Experts of a small language model.
Size: 11 layers, vocabulary 15353, 37.4M parameters.
Below are experts of layer 7 (counted from 0) of a mixture-of-experts language model. Rows are named router (the router's row for the expert), gate (a neuron's input weights, with its number), up (a neuron's input weights, with its number) and show model dimensions 128-255. Each number is 500 + 40 x the weight over its row's rms, rounded and kept within 0 to 999. Numbers have three digits each.
After each expert's rows: "gets" lists some tokens that make up at least twice as much of what it gets as of all text. This comes from a sample of Wikipedia text that the model never trained on. Tokens count by the router's weight.

# expert 34
router:507509525526494484537496607468445497505506547537519499557510437493456462432449490485504467505516457541486464546502485502471505489497459518540564484469471497466496513483497530440475510460476452481478513458548508453440486374418540508562487490501570485554531494511468439468570471516491504518505542530477550541536545530555443469447458517539452468537418454538532564479482468495521532460527
gate0:599492515476537467522513494477429507502496545495519459500493491521507487527529494533536553508478487511542434472482470510480531485527559518539455551526502502430449472528512499504525477534530510542552570466449542470481471497514473491470503545425509483495478512502512442517422496431558539475510477474455501532557469427563518547490514495527429407488482498451517486476475550499534558528569
up0:492425502570432461573454470480463428484499463537508540449507508616472502484570432500523541478529442496534487486464542442538413556447424375494481491544483494502471512443442448510440481496492460494526515526468571491499469451525501524507491489434528528488518583553449500543458450503547503476522479533506483488511544544554467510515467520574508463486484507551452519448548458459515524508448
gets: "\n", "% ", "0 ", "1 ", ".", "5 "

# expert 3
router:537541468504515507549502567538474459472501506544439614488519426527505491490501522490564465549560452456507558455562471501531450419532499524502490554492513438507552483577485460482531514491489459432463440363556514429462469478521527504572552490499568511532485519606453547540451514537457466549475451526506547504550494452575526483491550523495455469557557498441540420442529421487518462539510
gate0:517557455521495557452469487482522413452508504518523565475592526544557525545439527539457449483535499486550472552521462479590484478516525432493566420472481530487505398537560489460516511479561458498519483478471463509542476543509526564527577441437500553568476501518500478541490497548525491543513465434469502490507492538509484497472502476491516478474536474402459515513556550470533420547460
up0:501516520508454489592540555502506494533446534450468502534500474493456530498566455483507533542427461480461533407511533463512515540511524497576549554438491479489524541485479497508450511595487520487469525447512492468495493500480490511506443555580481503411553475530523471504491520466449548420490515522514469479501573477490483442487551521533472499480452424614531443478499541505480555465534
gets: "| ", "|", "\n", ":", "- ", "; "

# expert 37
router:419506470478502553545449424512537469508577501501450500493548481521498514533493531547452524511483532514459514466595452587493501437515563455508468528449503436479567559477544481511431443477468487457482493560501419413534470507544515564550571490483453543506459538444508436543543504531539448515493507459467475539491492479514538466491515527496565465586469471539500552550534455496488478585536
gate0:442502463561435486550507456467487505460531499491513557550486492419541485545503525542473514580493527389411479458447464492453545421494498429526491509453541490495480548545490452535512493425540504499429474496512459471492491514531440570443545482492468463440485457464453461560510579518442463469438481544476484447489471646452407541466492489521485527537524538453544556511496480457509451602452
up0:488524540387552499463482612497460470488468470470494440513521575570476538440487525495501538451543456627484511579531521503513429536554499556481583525538468480480506482478536521458516573509500492524515467485570524528541568463467459478535492506491500523520506569492493524461541411470533541502519483375480540495542484499579502553521478532499545571495519545547455516431537511550527524512518
gets: "| ", "the ", ": ", "for ", "with ", "("

# expert 12
router:491430447490582535500496456499507497457476552510525538465590488556507469487468490506535533473516534553529515550483535493561536539456614487537460487499525505544504447408491445469565508489489477606509479511468386475522532542446478484587478517521477482470472478449467491535449496518517471513424538512516448512515465440449520566498482413524460446504582463588498567540564465504465462472426
gate0:469455483566537469472444492486551443474411487507558459494533483559553451488509441506550446471574505479499486499454542460501520461473555510545438503520465481492447503492451504529551444502476508549514556505444481440502510479532551454555457533497555563459458517557516519512476426482466558518559511535480434521503505459543531456496467472594550604477475491483487431507526529426534503492538
up0:492490500493478429523578521522528461571450520566470496503510515443531444409481572527496533498514465491494511545521434430452480490436464521538537507467514454457497494513531442513501478538525505497519392402487578496458507489468471454449506489485555432503488528453498447474503514444499584488495504528452467534484534484447507538591608550557484494544518576485477512561468583470559578514551
gets: "in ", "In ", "the ", "–", ", ", "during "

# expert 26
router:574506496546487482479485501476517558512514553575549535467486423474495452486496465509562440519557452472462480469489468484469494447542516498517528460450513465529526545491489538523534589490537446443602524389539523541480524505477502513533545528490443454496491482566518443566434438479534560447541492562567461530550477426515476507524456430507473489502486458513524532485516449468393506458495
gate0:502522498462517517529506513576535496533429458531518547530511467520534433495431488437533501541574589442489490470489477505483523505483491482514507595455508512543539504545447479538495534456451485531525529455465547474422529540517408455549519560476529534496459536538483472534495511434496592473597533508500551512500590554493433559571463492526407496547560430489509508476523467489463497483472
up0:488430492551583536547505441501497588464546448509434567452530484470476477494520548514466498459517488502493550473511525445532506493421517520446576501519490495505470440511515558398505466556491513519521465619519482488514478460500498516477506528550526501462500433494472486501510508510518482501447501480562499466473492478450545492503491459490579561508583499487552464542468502583488602521513
gets: "(", ", ", ")", "\"", "- ", "7"

# expert 38
router:453456442540497499487458474506493489462556492515424522518513439500543444488427526499534440492520436519519483480532520532456456490506502512547517504466439456549508486485462512492461540501446518529489486472520497410494537443508492535480468486501523445476450487521464535498527470557496483535416491496522541598531425462505487472477481545549526477544525465515493563485456498556511479527486
gate0:438533534449526527464526469437539501484499502401523486502509552478472509533527511503544453448460549508526526425423540527547532494452581584451451481483456476553487496548546509447538513531522457470505510453473469515498476501499488496434500436485486464495502484474507556486496526491465520470507555519453514449511456568469510531473415416512496561500506508515539522496498460472441476534439
up0:590464512415463580570565577506531470468464451486530461515540512459527492529511551559471523489436467474514492564504470519577533508421484445529535466474532575525467512487486424500484473500540419483414540482475528497401478500480504610514516437520573500520520492524497534487500505476492450407539369499518508465513519472515528491535487498471531437473474501457556486498522498504459508490564
gets: "| ", "in ", "–", "In ", "1", "1 "

# expert 13
router:498497433538475511570477530459500544584578455517528513449555456522496480432500525483552482467490516541494541495485519495547478466437503471458516493520518562543519473499431517444486545482519503595500548500515434445481468436483525446506435447532556446531498511500448530566493510453509515533551492511512356593497486427474427465517445493538473512525520486565566526544512484531504470453487
gate0:516502470544495452501441453523499518511482529498518462499500520524556503474485510547524495559483485504520470474473472577458502501549507516570433493502481480440472478500524537551441507507526529423474547429438476517578427468492526476444523568462419521563531525449458458505481447450491521497454446530469528495480532508513502442388518500564499556522398459472496440460497490400471564534481
up0:519508582505533539499534579432413538456483543561453515540495468446450506539499497462493563495510536419486477542482513418473532508490501416503576511482494453518473498597461445492523513500472489479502440489539606553476548556497466526504494489535579516463501500503518505459539589578469499543515505514548503479544448518548489504579462496497486443493509545519472494482478498506515435480494
gets: "201", "200", "202", "199", "198", "197"